Below are experts of layer 8 (counted from 0) of a mixture-of-experts language model. Rows are named down (a neuron's output weights, with its number) and show model dimensions 0-159. Each number is 128 + 32 x the weight over its row's rms, rounded and kept within 0 to 255. Numbers have three digits each.
Before each expert's rows: a language model's description of what the expert responds to. This comes from a sample of Wikipedia text that the model never trained on.

# expert 44
Opening word pieces, often capitalized, in spec lists and tables, e.g. Scale, Eddie, Track, Billed weight, encrypted.
down0:119134123105109189102064103058138109128129106087115207088136118184106134066157114142145154122192124125087156136126123153139092129115165048164110054143103088102097075088105170098191150132167096144153105168173119176176145177180183070179062146128110141142122128096131114107092128128114169103090126118109136072168126127110134120159153119129170082135144131142122123140070091068135076110136155080091116108124136122132142109151117145083123146113082141130066101152150088110158146053138149
down1:165054076116139101145163163064117144094082130084171087126131085156098157173125132124079097097129130110176193084109176153165122139089045142183100099126130155155104103117171115125087166159154135092178169106119111080075146157104127110080158124139158127157168131165145099065178126143156122137132064127087127143125113069135154131146069091160203108120116118187143172159131077139084140178135134125129152109140087115137186141152172084076138121122141134149095122111132190151137104162118147
down2:149089120180154134174103145182084092118141176107105163101157159129164193142159154109137103180234168136184136104126179145165132160138166122119134161074147096148138135092142123103181104142168158130137184201149105131115103047076107125143147136097112091151188108178143123141161152118180116139149143159091182128111158091142117117191174137151123111125139127169106131163108133096099083126183094108100092146132105141137157130153093141219121136098133133068087083176162167101114127132113113
down3:076168114059120173073136098172096201129146117118076140165141096088156132073206131069089172124152118193198095150120184125130155141130132154151136139116157146102081151131111087135163147112163148182098063097113155104117111089080108157102150133101123145129145105073089149155118139182153145111155090165138156115169122120099093122139124157105109157115052087114138122108172142085104136101150093149144135190139103173120147079091101091134100116067133176160111135115133218146140127131171122
down4:160121161107114071136129176092121143100112144163206130141105123096128071104077135187122077096156123059148141133152114186149184122126167140168128085108157046143104078103169125132189126093145086121111117155076116178119116110138126051158059122091100107083142077178109156106122166190089160137146135136181109160073133065113137153139134115106113120092080081190085139088084096093117148151103129113110090100121148136074082146137157153125135082133108144104115132139119153168137133144132075
down5:089125124134131163136153131101065167152146163142150084113116144100133169137153113148182182151149084123119135101174061103196145184163087135136129119159136096130114150159074072189131145162123060070135094141129095151141163045134124129085156129121090144127108162130134095130133111167113071113143129187167179162139204161187142139205112117122118099113106087161140166145170162108138136153134114090124089176148172133085107128125110079139099112070100131192134099177131121168079095162158101

# expert 56
Early fragments of proper names and words, e.g. Xavier, Cape Canaveral, Fargo, Faith, Giant Slalom.
down0:107079163116102137124145124056148124093171152160174129140170121158157117142170178143151112116174116146166129126097136118153097084103168135129137154103124056125111093144131142094127137134125130140114198110174158154080040142125065154041170104132154143076100131070093172167144121095098148092143119105149124177135137121143132191161124159090121170191109119157112145171181140117133104194152166087109101088143086167133094138177076076187155114134099084162128115124167136135145161109095060
down1:101196141140191131160098160135132077118144148151072188127101149094106131133109162184169146169130102159127154108107134098120174198150186080144117179135118165115119160116103211164119112097113117146125112146137153057189080165146139130125106073128103104094111072184120169129176126122094158125054127131148103139098133201109130118122091134138138123138135113118151145122176134088165074174146163187176206114115077117163093082176088064145110139151136143112115118155163152128131121087114143
down2:098111118111158171159101135167143094152138105123119089146135128120140066144147169130085187098134108108193204145078087119179112094108125089076094135171095135101137113183135035129051129133114182116149142138126159109178112103168131081144121100136099138127112139183212146163143075160068191150166137136116098164158109149183171146110132135145161138132160129149116110155084126122115138121101136127110130180183193141107101079125128117116054176077071149122106140092117121092173138135127153
down3:125155129086091139104145166165205173121169196098131197132081151119128071098173118169132136108080114135125158168183155143149111144060119118157125112121104094121123119051075139113151082116163159128113109155150089126105135142169182115138115136099120143095174121078165128143123094158098188125172130153133116144130067106133119140202193156100199166118109113100131081112134122129123052065145175144174121117141129159157156100165110163051105104106116132182129125196145136099131153160121136
down4:079177111094165180113129141144140151093122197119086133089132185137137108090102148096117136166000155116175138182104133103128184111207128180143104084089107118116126119072078061112160091119089178141159129144149108123133192100151108153132101086110114141126100120143114134122127073111168105117150154111092134142136154144091143084088115145137127092157109116122159086130100101140155151129127140151118049132140181155153180136149170097116239097122097119141152147131084103152152156134141166
down5:130107207126141111179128132156192103126102097177134172158137120154130139131122089121098192210111143092198181082163130085155146122119118156158140154107152165077176112128115103187152171138075138158093103079140139153113120149121127148091110144163135170114134127112155167074140140188143132167129130067131100075170112137094065175098158148165155133105092123076099112137156177085145092126182156131126195115108164100169080157056148171118163070080125148134131114118155142125116138158159101

# expert 61
Periods ending sentences or following initials and abbreviations, such as N. D., Mr., c., before the next capital word.
down5:118098149135058213122048109144089138112160095145157132099137140132138172152104129104116154152125137094062122143184161192125123118069136069121122108084122096127121136177140140113135174129128126101104096095162145138087169090135116137167197065100126146184136189136130135149147122170138092078077103154157154207142163111122200101132170087144173130100155118118181141109164127053144141150127112146119087151076167185139100152102113114149143128071058109091169101121127085148153139132133133
down6:121120082079102139135147103106065117151093077138063151102133097150106163146124128075197156145098094134142173173078129153199205141116168136094104123081177140129132153128147125147147178161138194150114100102164153083102078121165037123134104149152124150099095146111109162106090159125178149079089134088132135113150170117156191166176123151085127162109152171139135131143122098143142119080116093220117130106081094118117147140112138117185104106108161097077104112149129124103097123151144054
down7:134127125117160114124116192172087166174103126203100066109139113201174184133136142139139140162127093156165121141099159093086153123155156110150098147132120144112155108163116129081114117099180153068088130131146079116078101124176127171151140073171194114173091202167170103170121143142115153140154158064134120143093137132115115096112167179206113123081157161081132092102074170124106136139110192192098122130175117132126150082123149103115108096125088122132108172106140086063149104120102129
down8:112106092169129114084143067120097092163097093129123120133080073181179176142113078136148113111101182120233126112119061121111109112139179108130170109145124115151114118117119084166123173107140162133152172169195106111173093117138122096120116126109139156172128098157150111069174165070171107124169150142141146153168049137151064150136144131141087093149140150149122141121074145206155153157146171116117108111098086114147110118119102166054152092135174093148143129152165075128128130149059101
down9:103155135158159187103139173140096129092093148133174168148081213102104149166122123069155163100141122112127155170093174128114136160125127109157184103087093160067155147153110155103121090152158128112122062117064110105138149171121088180173159128083134159172157136098163097091078146129069145105139132117111082173118075112092117138138233124164155128176148147129139164119121105133097167198144134152142087095174085105131112107136105164129147095171130128139137131145112107142131069070170061
down10:163137120132154089180163058098106146129115110175065119215201187141156125106150113066083129100146097118100137158104096113132155170084102109170106081121122136102092094130113118103153158065089112150087140092134140108133150160127152126183080129058166116147107113125112121116177123125124063113104105200136131171118146146094109151112135162155143126132165068128116119165157125198095161134121129197110114138138154139119104140073120161082130213130162127066153064097119149103153115107173164

# expert 14
Middle or final word pieces of proper names and place names, e.g. Goonaw-ard-ene, Ay-od-hya, United States, Angeles.
down0:180121146152132157115143154136097065102093117166085154080140143125109113106141072070148170143153203089037102155115125141121132107159137133098109067122090075108150132080101168132138143149193138165136168145106103173072072159105117122141094164136184134116136138104150162176167161167149114167156139116165075110078126166115111136207107107101137140143188103169037068138141172132057078108072102132130133118112132134087132121181133142159123144125148093130138099128166148139096147140148148
down1:179177136137125080107097105135144172149140137184141104190120096167113120096102119135106072158104214138138165096169128171090149182127135130132135093127138147156130090135152064175172115154098120115148078120174114147076119138125112085135142123136160073079133104158165139103205111083160181144138135185155154114094134151190126118078111159102137098160118097097132156115166156128112132097150118111104147105126152109119186060150112109140110093115126033184157089045090167108189133157122134
down2:135126073139116075113158138120101113121122164143166124166122093132115170055077176148139169050183094139096126125090118172175150160224137116072167157114120147112165182094157103133098168107079143141114105142154155149124142115159137149126148151200174155112106056173151163149150110103069103129109119132095088150153129115126110152113109107184110173167139113120156168173114109146114122105091162096165143106077164116137103124144131146101164164051145112043114137058077100171132144110125127
down3:109111155109099169105082142141164137108119151078120113132189151199103127158139152122124121131126127152112145189141110141185151101177157076146097123145094108152145143130160110127128123121147134140126163172106146170080079075099097155124170089125134102142134097157106134065130144178137163165170153164086082183049128074081175145100177135177171133060156092166174165159110137080138126147118149065154134132059100149142193137131101176113194152199157165167157131120124111111148133112096082
down4:205099094154102133137148111106156109138071111110121193150117117141149101101153105117141157167145131114124099045177107084165097072107158112154152113118142171138129099142136114139178119052118123114158122130136080156168104177180105131108142158108133093150165107208101117103131126101058104134167106145135164082165099162114120114087153100159071161092057142127123098120134100073055116144205124169144154178114083170136072144123140149173132111183061142148139079098156138123122101110086113
down5:126096135107137166124140152156181120075088058116172105113101161055053194104161163143088107102126088124133165128140149063147139124135128093141145079136110103168094163139132034153127197159122085148093153160147111156069104157136113169135134122092120114098130117084168153149123158118104102157099101072120125135135152128120125078114110111171135127088128103110071167136091045115137148107148106124103170072057134128107117168084093206140117065117084143092102119147142082099127112108121170

# expert 11
The and adjectives like Second, Royal, late, early, British right before War, century or an institution name, mostly in military-history text.
down1:134144057123164119143156142136192135159053114130150129170107076089140118083109161129162170165124140146102156116116148117121129132165139078099125126189138176139178143101079180142114098083118121138113118131142126118132150177142086131162093083124118117182152114133086091113104109071136099110151226199135079132094146125109174111127159067059126109152068196107143104093161164174118115104117128107043105120076122139101132119123157152139071107190122128121140140178123116200107155104164145
down2:058123157107103155167126101098089098088104102171157111115125118070123154187150103123135185117130080135073163059074086138120138205162097157078133174040162124144118123124109098121148151157159192127117140133090123111154152111123121145154124180175138150090096094126105128104084097161141184133123119121117131119099147089066144135114145067182158130080138150117149109135225084107130106141173115171156143166145135121146131165133124162197138115160110136131130191098068174091099162123145096
down3:148137099088075135134109112019128156143071148154115117152185133113146160111182120148092094098101085106140087119163141156172141121144048159154123091138139149122093081149169098166174118172132163167134118146084129181164097137135150116124077136063152099165203101121142126115132110079136099176140160138087088099146122096124042174100141172085111106136174123135136113105137140108091081136154180087169089138150123118081099126132125161123109207142131059140167116161086122141107129080103131
down4:172111105138106135119143122122173167158143128129098138127099115124176155113177131116109144100115116145010170081158176137100105178146126079129103194175156079073119127113110142145167136156106119163021091099151150169175109083109141091147129150121097131143104134080107099081164133143133090104147155190132161103197113160086081184127124113075084104122141185177154161079138153176124105143126149157179133144095175153153143161151086119123127157125120140114124124157148144105060073092151128
down5:093155151136078126079093088136104082081151077124159088107140094200073117108160117142143144143165081047120168115139072113152108120077241134156167193162136154141187120116069119156120107146105119142130054101173173098154073122115139117116135170162124077086126129148172115189151163149108131121130156168106053111128168157152140107150076110150158121136125131156147120073092166108157135148160161102125134103111112161147149144126143163109130134128147130111093117206097166081148155120101140
down6:112135156194088166116138156116143158133125069088107077134150089136113110175064084178082161116110145123094157102089112186115131110156164123129134099107106116097168154118156126141111069060056154125163103124156142148101095103160164094231062108113179164126175105132106147127112127127152172119127174158147149073152169115195110179131142148138142120110113168096129168176158130124106124113159147116127107172137134140117200113169107111162111151128128186063070119171091113142145192108123170

# expert 7
Prepositions, mostly of, inside institution and title names after nouns like Hall, Court, Department, as in Hall of Fame, Centers for.
down0:141183149183152161058160104127123178140161089118170148114198069142172088162143129205139086189109133126084105117156148138119143086151128128081153152143091174132058149088140127106150111165139110070145114114134076116155097098141123141141156086103156127052127135095148177136147151128109139137099141110087142139133151149092090138166151140191160135137156103095099125126195101054078203095132130098108094168152119121161126134131132179110097098143162145121124173121103133100167057192136079
down1:078076105175134104100163165154135113166129115117171095160150032114145115126122069130173176162090095076143133102073085122159191064095113160122172189188112134138064119148125133097126097095143132106173118137116170112194126113162082120125145144084092147120163119167117091169147109170084099135108151165075110127127122148128108135124112149067126020115129135125139157121167144123159149116133090126089085136123125135079124104066071142167107137170135106147149179088136131111191127122092151
down2:158112162122078142177117125101128089179096041141094106147144116152142131119098168161104092147168083094083119160150122095117141129172178160086138093187144112081122101128119114127117113079121124167125126189120151112127091087150167129116087053132142099148099088080178167099170167120111091147176164137107156152110187144097123191147156117174131144224161147141145165087104105063116133097155142113158142176100191132103083182125159078107079121152119097096170118133161148106081155119119133
down3:141082127115177099124128048088162115169075074137106161133177125168147093153127084161077151095087116126067063140056138127132217115122142152185133151128088101108131140141110153137082151157140096126200136132114168139181169128137178175128078135100142103131080110043090142090086140133136136139162076096127170105106142119120164088125121093139181088202108136121145148126151116115155103073154072107091112131149086132160154127073132098137141131118118109097074165145150132181151118101134140
down4:198125129125126191197106104142118091080121143146184134207224166114128180139105050106114141138099088098082164117101165153079108211145155160128156106113122109132123095113166144120135124076154150124125160115123126085133126107146128067056132092147114110082166134115164088177112105156129125138114151107198085119129091132101150168151122153113151124139122126084033123158113154158145129084101092092145087145184099162107141072100105166132151091098099156083119111126173127130128129143115091
down5:160165153175135077187104116162122117149108146087105076156092128232113143181173163128121145098154141125201095149127070161109122171117109125109130174170148183159135108087187124166122135130151146146136143116135116104105127129132086118119126060107134058122160072097103185116153189124186137155088127087074087149091149136100078087046122079176125135131146146101096127134129125125139088111119101152144178150077120139130129198076164098126144152144072125157120176134122121091120137147124078

# expert 4
Second or early pieces of place and proper names after a capital initial, often accented, such as B-é-kés, Col-is-eum, Hol, Jer, Bal.
down0:092163130162142154093124167143162121119140192130091152100119142128079092032100136124129058082151168155221136107128139162134113141174123123132085071113068149124183127161079160149077150161141147090103078107137098147125151171169138180128143148151123153075120134096117147145181123113116114143123098109119131097153111155156141160139138080102166051143157138095149115134215098125148085120175154062231102172135144166105099120100128134112122171135133155094149114140155094184126103137141136
down1:169117121118118104067155122146141149083130108186118126114133116141133183170128086150120146183108089165139169109142187167137120135114129213117126090115145138164147159157139177114153065138134107104123118170129129085150153216163142160102076183126159082131127176151099164184242145139110179098131147114135129151082162126119132168182166111123131122124155094139195164133108107157074177073132117155139062124121083151167138148108147099111101184141114135172131156132115090128192114180104130
down2:191088168089147120170145152148114181063128103118109080165127095119121060145087099130145148126110108170152092122077154089132109091124116097101150147112071212093124089115122115112153066118079143132177105135079072143105133171160143109111119115092111209155113155199087171072086180093063140144098112101163128136077176127186141112088157174154119109150090140188101140129112148163122116096080120163135142152131090108139136158116123107146117162133121084073135111169175094122127091094117149
down3:109151150164122090186092066191137145129187102146053153138076120128108104127150079126124173128126115113094123121142143167111146131110130077148109141141172195123170108148116078194108077128060139148194128125095054086148104112121164171123127124140092123121131136126086078097116140109107046094120172186118156113067109175114116186125159140153132147183071124115125066169093157125111120099072059146115121178134173126133116137083160135138130114108155128144122105121154107099193083148105146
down4:080161155114140172122082112178127151064122137130156115171099146195115188106106194133090173130112130033185149176135121126131053120163125073087191133104164155130158118094115145149107131112092125124153158145086107115151111122101102162134160081101114140071101154182143123085127132146132116141136134142147116140137127104141068135152161194100097177099136081103119130140181105154136095132184070175169086148148179149068153157179161104120120100142160106193132127083125083168105136090107151
down5:131139132107063101139162091118126139138082134046105183093117158095149182153096106162089143109123156169025157104157148087149108139153086134111176134132135142183102084095164176144114126122180104121102180092076167130132110160108170110103151118154114137057091151104144154138130108114071124111128119141105096171060063130041135099120114131089150093141071145167118103177131158141113150146177096216154152183086128123125142170148142099121164150140105136173109168149140119111121135148167129

# expert 57
Single letters J, j, V, X, Y, Q starting or inside names, often after table pipes, e.g. Jaylinn, Hjørdis, Nāgārjuna, Vice.
down1:091063166149117181126117205131141158105135113152118131145071165088136125149157109181136123171086133157233115166127094113164138116174143175095099095162100125130167075112152091148179109154138099062149126133142082073131142104143095137130116111147128075061120079135089137150145099120098120126122120139137147112100134169106105083119086146149146142117147062146140144098127159169163165111200139095119115200186099143168162213115134131138142069113125141096135181104125080188154113142158160
down2:182150070055157082131137118159158108190148134152114117103066116101142163114139081104165133140110120168114164154092071111084137156139176117136156130098074089136110100139086157117091149076092086134119168092136115113100093129148152078087103101150124147097094111122161116137128142095189130122092119158063122197100104126112082142150151101133090112181105176173100153198160164136106135166186075174133143161154164138133138131107164172142179128106077090079091101084175176080173149118114137
down3:178174079103102123104148045075089121145116152137183180163135161149126189160094138141102148054164132214132181117126174090142111170145113095208062120128129049121150179138097126068124126157102147135153116119104105132096111139151133113096115125130184085155117118114148132182075142143103165097145109115121089172081116112170162152136103121084064131122170161125097125117150137125172162174147169119151174119126163105112126118132158117115172132076074106094177163170124135098097124168104114
down4:092099140135150223096087080071117146153127133128093089159140118084122161128159095086136146177179135120169139177114180120156151096066156164092144149069124139154107142134158130156080106139177123075173172175179132131165117120113104138091103063134174107146164136145149081119119130122167166176172148077086176131126086113099186177148106161095136157171100107125164104124163079140119119138078100164128195133112147066119148100120128113176086147170108164153157142124125105129149173094073161
down5:143187146101109122173098099120126115092170157210132146079150141122125172115118139118071174130164064156011147117146189150148076112160086138135114121103132126066161149144123170122156170104068192172109061077122098150085101120128148149154153130139148111120125110133174175148080129128132116050123135122128070126101129122051063118129147116113133124138134106129155118132102138164114080117119181115135169084162186083099149140120143122137197080171111129097123135160129082088118116111143136
down6:160171200199096158161142117145103191123096196189119132072100104136127104115216098098061182179148135124125128119105146139117159119161111182120143128091107143143103204138140151128174129156107102116150123134092122129125129174141092142130077133119138149132166135101121127145125154113172099183143068099071150088146183178134134134093172143080144129144117116117136176172179148078111103166127102179165147129148082157122101144127171108165153137172140103132212096112111113044118093110122115

# expert 50
First words of section headings and modifier adjectives, e.g. Personal details, Career statistics, Military service, political, Liberal Democrats.
down0:077129124131120118140133114038115137140184165145119104133170198094196110097108126106127119145219089082095128067060126130146154111111105147143093140123176150063170104151098143089213137154112163169151105185134137163150141168098112157105160106178160151163117157152080084101131143101148109114189124160081176095151090054145116166173164131167104131087160159100112091145157116138147124105144114123136125163107142087142157189148117152094138135134107091100129088114115137177104151080162103
down1:131141099177199140163093107089103152135096143150135139125185074119152158102114139106084123158112146150056142131160153185139123124157181185135149099169156087046078180124158104145163067153083065149132114065145133129108094147174132116099138062147131108126152131075108147084133136075123115080123132077102082115216133180118086128112113115125118188189066160124101115117089101142189122144184113159132106130157100113150129160124136177175140157107142141137112149174110124151112159089126108
down2:101040117122054153156151128134107158172084132142083117081201185111119120102174160143174144141146137127069169115122126092112062116151168149164191096096140151132146092108168123134129149134154138129108138149093141210191137120175123104141142121087096130100148148099143128058153066165145109103152116179141086101069129185094111168130147129119165124081173101127150135159126105129160087116116196157084161150129090145086112147094133091102144130178163139054107129157155149099067125127135104
down3:094120127110123150128143101111111148133130106144206161111123163118092094163140115053133107066125130093108074131085136127108144168082184082136117113134140148113098119174138098128139158100124092109109105138063126048105072119124127070153095082117071175110176155110128092132102118184145165116094164172096175150115132096146174116129150191192121141104104150164111126136174180113080109118153094082130104115111114079109064184078111086181149202113134132109077136141099146100145145170184165
down4:082147138116123168151098130204102088147136082141133097110151146060172125157105098186139164082070146104084125216158220120144153143145139100151117138157124115139171219121134129138172109128152145124137150154141120109063125125161119210109098182090139153132129165099141135115166140111125146099155164111121094119123168155141125102133087128082173123126159117118148127085145095131092105104175198091097145120102109105117138141177115129135213161088125229110123152160160154146122130121129193
down5:195095135156121162156160098126072097163141165162074134123110158118095134047107079079168084174123158133115117041133051131169107186115181144163136147113139125158097175088140103163202102146116107153082152093134104148146120183169107181148109118106104146153086101143124140177164134138122153102143129103107173053100190126117152154132106097126131190133100190123094128156166155093126143110109160134088174146107140095146159094083164170083101113146127110120141136126096167124118106133094193

# expert 41
Suffix pieces er, or, ent, op ending person nouns, as in runner-up, incumbent, Cooper, plus whole words like player, author, writer, mother.
down0:174151137128164085053112196097151173105125119138135155123115099187143091130108057126107138069154119112156139171145123173137148146124157160128182124153129133122141106097133069068093102108093133113097124149142163105144123133112153136128086143082094135174124182117125074132099152133137133180167089094123165078058190107141168114190167150055134170164130164127164190143068105116118159150114217167091071140144172126116130151143126134103113133159123113169176118162103109127095087087108073
down1:160067105122155122121181138132128087156095115116125151108137107136106180148173147170149169085126136183126110108092135156095083169132151150116165128114076066113121168142175091144123113162105122150121064133136138112124124084109162100095104118096164131095118158114118157110117158101120151136163227170123154151096155151149071189079138108166132171138124181187145154048089184207070157156148179123187108131124160135108132198111092137135134104067111166155183140101119107145096151088120162
down2:136114119148140101084152235138063172104130147142156118162189130150173113046165089160145167108137104090199072178162146152168138117148163154138144054144117099146127175179149117145113098129146127162169150023178103163156157149124111119198106149129064163132125160104106140117140130121142177161156121112161148153108110085139096141168131127153173151148139108123088158195139131135138118099164148082116141118192169126092143167120096105104118140148117153087122104145096154163104179125146151
down3:102105125199123156154177135164177165147175184126133086108166139117164087162074100112090141161080152240127109136105117165151130089160098142115123110173117109149088134127135104177158148130086100174144092057126099121118150120095116133122147169114130115156169152191085132128152115074146175100111116159147120151120114115100109114070201146100089112156071148168157135163125129117138077172157050137109153117118130129129150098184143140086125140088114178159115153121111125187136060188092090
down4:247143126137167136105202081075072115080152202185122121130107119164123104140162132177156092127110110117178181133126122133099145155137115107148121085090075139130165130132148137144092120174076170144144100115098149145160096103081095086142136154123110139062199124101148049167122139144095129139112100154124145101144118179132133121164139154032138117117135084159176126151146146145089181124105126139102151153137150108152112109048168131161084153148136145115153068118161135178100137143162129
down5:121133141107099105082156158117103116176171126153128157124127160135140151171155199126176112140131154219134175106091142101149064079096157144116114069139138070106150127121137144100144194061164158107176127180078127149043127088163159120119124085124101159168170173109159175111143127117102123125098117198120135092131163095151118147094163137103087136112151106151108130176140115084102106157149103125108152079114178136199116192121148116136163190201133130159132144160103071099149087108138151

# expert 37
First pieces of words beginning with common prefixes, such as att, dep, int, def, cont, off, ext, after the or a.
down0:143075148107173169085063071145174153086178121083169170128171098092140150163162078106067145128175163110175155155133085104055149077082116181089153133145174072113140135117147093090168143152134121166179166126101103137119168074154100136150115138108130127106129141109144094164174095058162147150157164160137095148134092108147164129143085149128133164126103127137102119099099071142114100147091107198120124114143144161160126109156149097194145165084161088075124109071075118151112152095149129
down1:047185133127114142117155106109119152085155199156092102100137118213151129078118176096089180066101160205105124125094170153087152048113118141095164101140132108101154102183055084110131124087073111117113149127093128127112158114123158118147118091118083098162169133096063106148149135089106119100174136163109197116101118138087127115125176132143147108167151195141085146133135162180136150118139116160111077128154141172159199158135125158127122117125098149147088115138173123133164113144067117
down2:139106109079162153124134136097155155164136071112152096074142094161139181132137110112165073158150092069070143112070153094142159131103120112152164161098115147138159122108168214141094121087160185117108138163137117093109156109117155091133103126073150096087127128095096072108094142161157120108154154122159069137092120121145152118162074087163127047136200208195152119094128113095105145141158187093092141135129148168163117121112110141086108126140080092136134172117165189140050127101117114
down3:149022176110123156097008105109102102169138150118178114152106098085141133110126140141093096103116151154129117152142108136105145117099130110159128083100187077153176138114113086157144111147138107119160148083089089131135150136111112134168083043133088143087155107174132136135158114150110116165163067070155149141173138089114170139110161106097119199102123138135124090093160091124087163165153156130170094138138189148134152089152180161177125184109140144116134157107100083143114193076105145
down4:147176080091115163135210126148104115155104122148135167120138086142095128156138198125117115133152077112155185124089150196119107092170148084132139157194233173154151102143149088099080107129165131110089122165194128172135118176105135103118157144196105125121144180149167143155109078110192118077097104159053127176124133147181167122122162097130107096138111148157105105137120138192132102092140132122124145126080081162114154117072169126157096101125140138073119131102144145132130130169182098
down5:153117123111070157147146114130128044149089154178133105118161185122141188138128123165147101142148138158176135153120139102093138130098155119093145175109111095156121173131100140115144111127103144170147070160109193111145087125095097106177139205103166058159097086167138150111170188135118131095152186118161135122168161089111110135127096179130162124116108070189140142051095088108133112135192125152097178152110142201181134106088089067125093111165109156149160154097106104125122085184123146

# expert 12
The word the, and possessives like his or its, after prepositions, usually before a named series, chart, album or film.
down1:123200144126126132124200122092124125085096140168062147129115093146125151106153137048129159127102123158131122143213158139162087114159105176070197162146109108078136165111170142095100145110129112065162082140159123094090131141097149097094154146117124154139069167130100167160106167087117121147155108116193158107167138122138087067099112113125133142169156140127137131144108151146128148157096124095122150169082142063057203126124101056134095105120074160116128126135120117057170140175106080
down2:092131136059126140144145104151151114095109107148166080143139100164057166120121157125100164103163164157183166089150092071126196048138170164166139142113128148105145117108115103133122117133205158171064117108124123069107124141112193126154141164129177120130104143168138121172114140142093156097152119118148165094102103158115177086093156151142086076111105096178082181101100125141124123130081114172172169112159179125195152200135111159152168137081136142119150167128058175148166106111109122
down3:125077155083088150133124174068085092144125128092123094102114197131120194134097102103112126149155151135111116169141137199103093177188097104078147110161063135138142134127145122136115104110130164043164140081111143136147099160108136113141096146144115175113131116148183140115052197115182109162157126113125156147074123134108085142133189094139086138134114115130124152203105146151161203132118161154149130124103128101156098149139119110166103060136093171079091125194201074148123144118097146
down4:119162125119132093119120156109174161149114125122157199105187084152124076116112078120106131141098144082173219125136159114177127116126159097159116100128173137107131205128091150159139136100121114098088116114194131136143138125137143112134107135117065169143148129083126112092121085124121166068122138161133118153116131119127104112110116109123086147161155083100186108088105088144118154196099173157209152120060116139150102162185132133164141139124106172199129100140188039106138091157152038
down5:087155103130120118100118076094204127145099148109152207184165128136158119113084055095136110130109104066145169144153144138135067128143131198088151135103134120155068156193164165102101087167097168193053125120173124127125119156087127148094151085081118128152130151146142141084172195116095134103122140115116117115119131108180144172147081141109117107143110063139071138111161143126196132160167142144134086155103116099108179135143181154082108195120119152112114089065160110147157149118137130
down6:078175117100112141151135130165075173081185072085103081111176102108126111153137118131150117130087109116129094145136066145150077091142092141101103151146087114075142119042126140122114127138152158111129151106167139141090158119110119146142135160173117123138155146109192120116131152105158159205103191173175161072113091112096136078177142075155173120144137119155095154178188113140092067136135145106083137128117147034089188095134102137087177089096105152153132100141149152161114063158116122